Weights of a small mixture-of-experts language model, trained from scratch on English Wikipedia: 37M parameters, 4 picks a token.
Below are experts of layer 7 (counted from 0) of a mixture-of-experts language model. Rows are named router (the router's row for the expert) and show model dimensions 0-127. Each number is 128 + 32 x the weight over its row's rms, rounded and kept within 0 to 255. Numbers have three digits each.
After each expert's rows: "mostly gets" lists some tokens that are sent to it at least half of the time. This comes from a sample of Wikipedia text that the model never trained on.

# expert 135
router:130168127137064184128074162070126178149111187121068184117152097134121100139057109115101052086132101146124170096140130095120159137109154152189113125081104106103063155136118168132179148125148082086125152106155107082149126111144074106160095115145113066132163113086085135103174131106094160150111143148076089126130139162118136177162118126132100186064167165124152151139139113189111165149126
mostly gets: " Johnson", " Walker", "kins", " Smith", " Thompson", " Williams"

# expert 193
router:082168138165140138112162137121099139105097141186074093142125142152146180136077115124095122100174145106078138122081140201156108148180110141143151108085119081187169169201120109152056099109071147120131159143127100099109122144151027134133115098111107109138056154119161106186096145175121148166157135125129108111167094111108132140124103107122175189129159104112097143079115134097205163141129
mostly gets: "election", " Olympics", " Awards", "Awards", " Cup", " Fame"

# expert 131
router:159199111193138113136128071094113154137173095160100060120138078104133180104179182122178131061108216099104168116163150166113169127104117120104154169098088171169205140138167128117112161166095149112126145176139104140154128131099116151150192089133115147107160090146149149187133088121127120050161111083150114136120135151129122162109110106184136155110107154096107142132123125107122160093183
mostly gets: " has", " have", " been", " are", " is", " could"

# expert 249
router:127109112084146121123165162179063116087190173125146135165091147062119188113074154140107137152108131172163135132097094112195090164135203150142117050129079109180110173169159171132095126135076150091132151163115051148106151138136100123152179177142159168153169166110091078172114099113092156128115126122084110118106110112151114135153144107135116162110129115099145152137168105155078185110106
mostly gets: " pm", "ee", " mi", " months"

# expert 186
router:162141164098070138150108145098115133176095145079122157091134129103172113140081135086159112148155169147097157159140109068156101114151140132166158129109091086112128171101104141146176063130096165141079158075144154194162123126117068134130132124152092122133187063105150103123132145075066161157144154166107097172194053111133092126173107125122088209099098141125120168087155138176101119133136
mostly gets: "uk", " Singh", "iy", " Kumar", "ō", "him"

# expert 42
router:126074099146166078178086098185184170109094143185100158119145172113124161075162179109130143125159105051090132109121128142112074163137197097174107104134138118137146082075078106109093159112123131126122187162148100082142097153115157134130133152146158117198148155117145132152074143137105117137105062161120162112097146086162183110120096145067150132136099126124161164151071148080162126161169
mostly gets: " Coordinates", " Turnout", " Died", " Animalia", " Genre", " Phylum"

# expert 8
router:062171110177139102188086138111112112086099082140112157135148152191112120123131060125099173177116108114122131129119072099159168133144064144118098101111123077069126096164163143067130124109140151134093104112190117111150102126112135108144063169182081099089139056084135107137101145082101135112149181132176089133099100155124123161138144140122110207126097155105123166146172162138122199160139
mostly gets: " Great", " City", " London", " West", " Young", " Low"

# expert 91
router:170120081137164118176183141097117118162127134068166113098145136153175114132078099130127124152144165108113096146090151135198135130174077108153126119091148110187080170071139158079162095095168115135105175163060155113092191154137129122124081146096161116156172081111144098174141115166145185126076132128095089128145114097159080113117171108147157145170177102111098157089125058163103169166124
mostly gets: "raph", "log", "het", "ror", " hum", "usc"

# expert 133
router:173102152126140143100157146184156136093093044133173091098070154113097148188096108067184103096155073202102146142133180146103166107139141191163156184122127139089075144120141155127132123131127132121156120142146080155079166187129103115111089148115195158114150107152084156098170141127124129143075062112172102159165164124159129141158121123145142103165092112164123145138137124122104075081171
mostly gets: " tra", " cho", " syn", " mon", " bra", " Tra"

# expert 166
router:164095099160127139113123160124086106133116096165145093133100185161092106113128100110142112162145197110133096141174115115089115103156173106143122130152191155169126136109104137166153191128107149056157138084186093109095070098142129157206126144169131148104193107094126131090132125099084106103170135119152152101061192093109072112126155082062125125122084144128168141190154132146081096117183
mostly gets: " daughter", " wood", " wife", " mother", " husband", " pain"

# expert 183
router:150054072130150124129124093126143140120087110097170037107073151138121127108138088078117100086149163098122132180151123170153114133146158096109161169159117153112077118081121173145130118133110150110147088164164084106101191134161132148165171182094162184148131104145088181113139155101139119132094142129157137157112176175143113113188125131139140081203135148109148153091123224184142092109102
mostly gets: " g", " st", " n", " ch", " br", " w"

# expert 56
router:091136192141197160111078074091184148105118131104074133147196117110148098133145084114146113152135146144106155154122116173096134140133131104126169088151154101153191113105135069184074133153103136165101128087181144162163137128100154099121076149113161154074130104120193089106158166117189146192152171152123199112112186112119140135092096146150169107106079117149162092143123112152179108115092
mostly gets: " Pakistan", " Iraq", " Syria", " Abdul", "ا", "ل"

# expert 232
router:180121121144122129125163146068123157158111155087092142154163123123134144125126144113095139170157117081158076124138086114147068143114124134063070164132083178147214090122159139147144099115082101141130106133131050111144108150137183117117170191089116076118111122108079151135113161145134130075093113122118172155103150165114200177160142182169169122082148124160130126128068166065138122129202
mostly gets: " touchdown", " post", " winning", " finishing", " championship", " quarter"

# expert 143
router:166124176130114142093133124111129149123118116131085094167124093098140132100135120090179144029120154105127130082152108164055180121127131117113120142158090148137156123110143105092147110076103166118148116175156094143141155110155116194148211105108145139144116118185140140114141150115119100046162089091109176121157112159102063142087087158211170105131138172088076110178148111096095128096192
mostly gets: " was", " is", " been", " became", " had", " took"

# expert 115
router:141098133134121137144080149123153117118114129153139085158155167139125185156150145107111174086154097119112135171103122158128095145156113099103140110135140130144104148103156129096153117106111110159210091181131108076070165189190142156181132203075098130111141137081050174121153130130132086107055137088170136175116153172098139090199105137107124053188145080121130144139115196097132116139103
mostly gets: " rec", " ass", " cr", " arr", " rest", " compl"

# expert 111
router:153149166092108147116044133093142133163114157093106110064152143092105135145119133072137091120083101184175163139153126099080092164106089118169190148109161164078153215073102106164175140169137124110157108112153081172169144148104096129101111161066134156094119145154170186096162184116098140153133125081130136159176133152129092087154124094126135138130111167103163095102152137146149157175173
mostly gets: " Kar", " Ka", " Wat", " Kit", " Tan", " Has"

# expert 123
router:117113148096128165153170154150102120136191109125175175132077141113136122100157153148176163102101088143085125104117122099108138077061110127149115168138149154140097123115145172113124124147162179093105188168094134114074167142131128123111094097076189143128182181139129103140100124125154161163088094093106153118072103117122082156139143062140170047205147090185110137093153077112139087073159
mostly gets: "Pro", " Prin", "pro", "erta", "pre", " Fab"

# expert 99
router:139132160159075106131145129114123110135097099141145135147148105135111120139146195104090167121142163156188073128116106126096185085093117206079114086074157197129166093102113110117142119161159142107164105132094147099183116093100153096153172066125124147117104149096109103066129123060156176085179152165151087122118130102131126106127180196161118120087122107094071131148141085136121114035148
mostly gets: " throughout", " between", " around", " across", " within", " toward"

# expert 88
router:144148130066130206136152156132162105075158115144106192035119144079125093155135144144198158146106127172115143149108123094148124094155097184110176143102139086093110122078170099121177167121116201109119120135123138185143158117067169162166187145189165115105129138135155085110075161118126119118148086151114143112161077110135124139168166100088118110052125109119094130133132126192128137141152
mostly gets: "so", "а", "ala", "ara", "ma", "ya"

# expert 211
router:171118086077087134129095093099149129161179147101163166108163153138158098152068158132101126140138135095100187100104163115146148136132129059131106163082142078148078172093126146065187101119149140145110197123126169168091192151095109160177103082111166089182125080115142135089146100121193120187138140119093095157099101113125148128154142177116112149166157058119151129109149092130125103126063
mostly gets: " ident", " activ", "ipl", "log", "olog", "ogen"

# expert 221
router:098147185127120138097169156112117135178110135079102121086100130122108171109170101121100134148115095132167113123153086190157155098099170168083154109133132128120173163140153158129104139169181102107096102190124118135180083146082085144155129142162119086161059191084201206111100141154157145120140119121155182119102123091114108114139171131119167145097088138093133071162172106158211141148080
mostly gets: " 400", " 200", " 4", "×"

# expert 55
router:101150149109063142152089129132147125126193149126111139175157113096136134130121100123133116062134076125165156094141131109158157113122138140133134123124038082140046138149135078069168121167151132095121160143108063118181143151122074114074123164174167109172145121088092052127130138068115185145131167122143101121140159148142147192154161096088103162043134142142128180131113153184105151130144
mostly gets: "ün", "ds", "kins", "ords", " Davis", "ß"

# expert 185
router:140145126132144189125093112134085138150109182105108105154122137070097130149143140104104136186065086151161134175109140142123084176112105091136180165092105153092137182090111140134169146134123088196144090130156121113131098127136118114075160172078132102135116179084117162112060114100132072141051081087200166171147117164148112138100127117153126124167086157127110095100155224114156139136087
mostly gets: " Dr", " Pos", " Apps", " Hon", " Mak", " Mad"

# expert 86
router:135133067105133143133120157194148134147145175100165175150104104147096163149132089103094177103140159161135144150106156131123118121138111129106142114084125101150072160050178185079141093165134099102120104141080098141114217137139125138132116136162210122121152115094134134104156119161180088106146164119089099121101152185156130159139153102110108085172196172113185158091139137185049157110093
mostly gets: " f", " F", " Gr", " mod", " r", " l"

# expert 142
router:131102172155144121099108148094115061099236101128128119130075113046097115158162140119125141088093120114178157142116178119106097101077089076153166172130097158115088137153178138133125124126131124123146133107165129201099109136100169188083122125164162127106152114166133091149114148089115123182179183105143114119123131127121143147164118054104156111130190184173163098161187106142177127128142
mostly gets: " We", "We", " Cro", "Be", " spe", " Hav"

# expert 76
router:035122184134135164112133112124084132102090128112096132113150111092130134097087078140125102119130101153107118128101135157105075144067160120133098049166124188142148128150092078187081101138116063134109106104104178156124135130107162125066121110191114137103042117078190145146103123149137162144120088113153170128130131081149164102172117108136168124095067109125110082176092131121165143133060
mostly gets: " 2020", " 2019", " 2021", " 2016", " 2018", " 2009"

# expert 222
router:111085110104163148104189082115113141151143111151123152158126127107162134081082126111106142120107063146126058065182084161172151114113135126152151106133108119149179116129081096120096119068095146200159180131100095113161113121172130133124167118160106109117027144117107087149046144111113120077153115120085146101192144137141133099087143128163173127081163147105091112079125122074106138179168
mostly gets: " announced", " revealed", " qualified", " listing", " selected", " confirmed"

# expert 47
router:072141154147111159131148168140150112168130147105142155164108156175156091117105074108102093124111132091114124044134137081087140131137107085128143095086066081114069120175161125028143069091125079145125066134146117154138124104122123168105150141154149073151151096111120124147118129114071136104176172144088089132154108200144147110176131113065119137071133164131149141120177141153097132155051
mostly gets: " Cambridge", "x", "ington", "ford", " Hart", "ux"

# expert 69
router:114141178145119147116122139094161172161107143159098157172138146089169106100130072154085083145111165135103135214138138170157110120136107128104072076133145176170174128172131132130071132148085169077118142108111128102118134145171192117106152061193112164105068105097154080182131096111150130159149175184154159108122136079132179143130147138187147114085109115090057137151103108096162144148100
mostly gets: " 1980s", " 1970s", " 2022", " 2023", " 2021", " 2003"

# expert 202
router:094122111132165165124169126128080128190076095166081191108075145160078142113125118125126149135109163118125139076139111142130114110206128118103100108130096086096099168149141044126109129076079139106119087095108139064160129135100145098155149166151093145158134090130103122140105113187126192126129104123082144166175056134153132118112114132057087147049130060100158188138137099114126123131167
mostly gets: " Valley", " River", " Grand", "way", "stone", " Prix"

# expert 132
router:170115159122103111079199139138082162145126121104157117229086137089127111131096156085126143151174104119178057096130103134153135131115101136091129141073088148133165124168154143132145106162099138107135100088114113126143104094089072073141207131156065123157148147093136145125109140054100107167162119179201121138093138093117171152078138175154147133103141088162106152086141100152141129111196
mostly gets: " against", " between", " with", " for", " faced", " representing"

# expert 113
router:101103116153186136100110137194141074079129160103130105081129117112056122105119116194112106120128165181119135124125112095131148156074178139081199041134110148171185173123118113175114111165127135126123093106152126119149119070091172166099135138144148146066071132081145155097120141121145083100143122113177195120081147140112146149123101096096186098142104107064145093096135133143137152110066
mostly gets: " SC", " K", " CS", " S", " IS", " ST"

# expert 66
router:165129139110100106176146131166149187147108152120100119171127113168096167118123132096144105156100163158183097083125104172147107091077152141160096073176124166103183091092075098147151147150142166119155165101154152170137120101094136134050191112124113132070126133158133169121088082114111107068101125118157112138130141174083120160115132176218116100172164124104087150147137071113097095152200
mostly gets: " featured", " featuring", " titled", " directed", " aired", " plays"

# expert 139
router:100127207174084105059126103144150106116079118128121110183119177135076167121141174068155188128106172126125106092147102112072113108118154129131141100163125085105221084105131151141153164179181141148129112134154199150122143078110170140097160141125101102111135143111100096129115104088153151114143175104112181102115108142058125100095148192132059103115135133133156079184107094127142122128166
mostly gets: " From", "From", "born", "from", " born", "also"

# expert 195
router:148100147093107155125120061083104043171122138103090136096147086153104178074126112125088127127079133140137143084118066096109115092099188149136137062139157103097118098126066135106105223091139148095160146113120125101121122096151136123136106090170114114065136142108121100124094132122128073058117156088129154099120133099080037060101120135105113076134160161167124152140171115125115095115121
mostly gets: " Insecta", "Species", " beetle", " Formation"

# expert 187
router:141084119155134120110185157120113101171109098098133186153145147161136080192155156113145111119159143137117086067146101125111141102093110124096106173106148099148070072094171132133141100153116150116118123076115135064139153125168097090158184160106124104118168193141123069090109104103171116077090115127124129139091131098098171078092108219108103168127116118192122145106201079126094162067128
mostly gets: " under", " Under", " Following", " form", " completely", " Genus"

# expert 194
router:096116170086103162109094142137134117123134186118137186041129135069174093106124126119166147095114110126141113125157147104149145094131061127141212165130123073142116146082114065129126123167072110162116136114155127112151151154101125113150142110172106105099115174132209113129093167099076183129183124150182147125201088166113076068106112119133139173099116174173125131119151120145181092155154
mostly gets: "ă", "ji", "ı", "iji", " Ja", "u"

# expert 117
router:177098114158130098113088143169155089131091073103171040113141139138135147120153107106097127113144137146183153176108144129126134141126156114105118103144128146096077153085126156118114123101158121122183080142177143116096152172149107140152150212096132174124090119163169143109171191112153118133087163062132107158147166185138160118219156092119138083228148157112151120111170176158136107151110
mostly gets: " St", " st", " Sl", " sl", " br", " bl"

# expert 24
router:128124118165128141200171128147157158147145109156095178098117139187101167118130150160142080142083147130113122108140122116144139136148101187077081119113090103104109123156125155091120126138185090139112112114129176134139123116116183118147055158122060165122106078076070098110182090105157171105081158103107100141159047099170141165128090140115123208100101098078107140142122095064088127111193
mostly gets: " Line", " Road", " Street", " platform", " road", " Railway"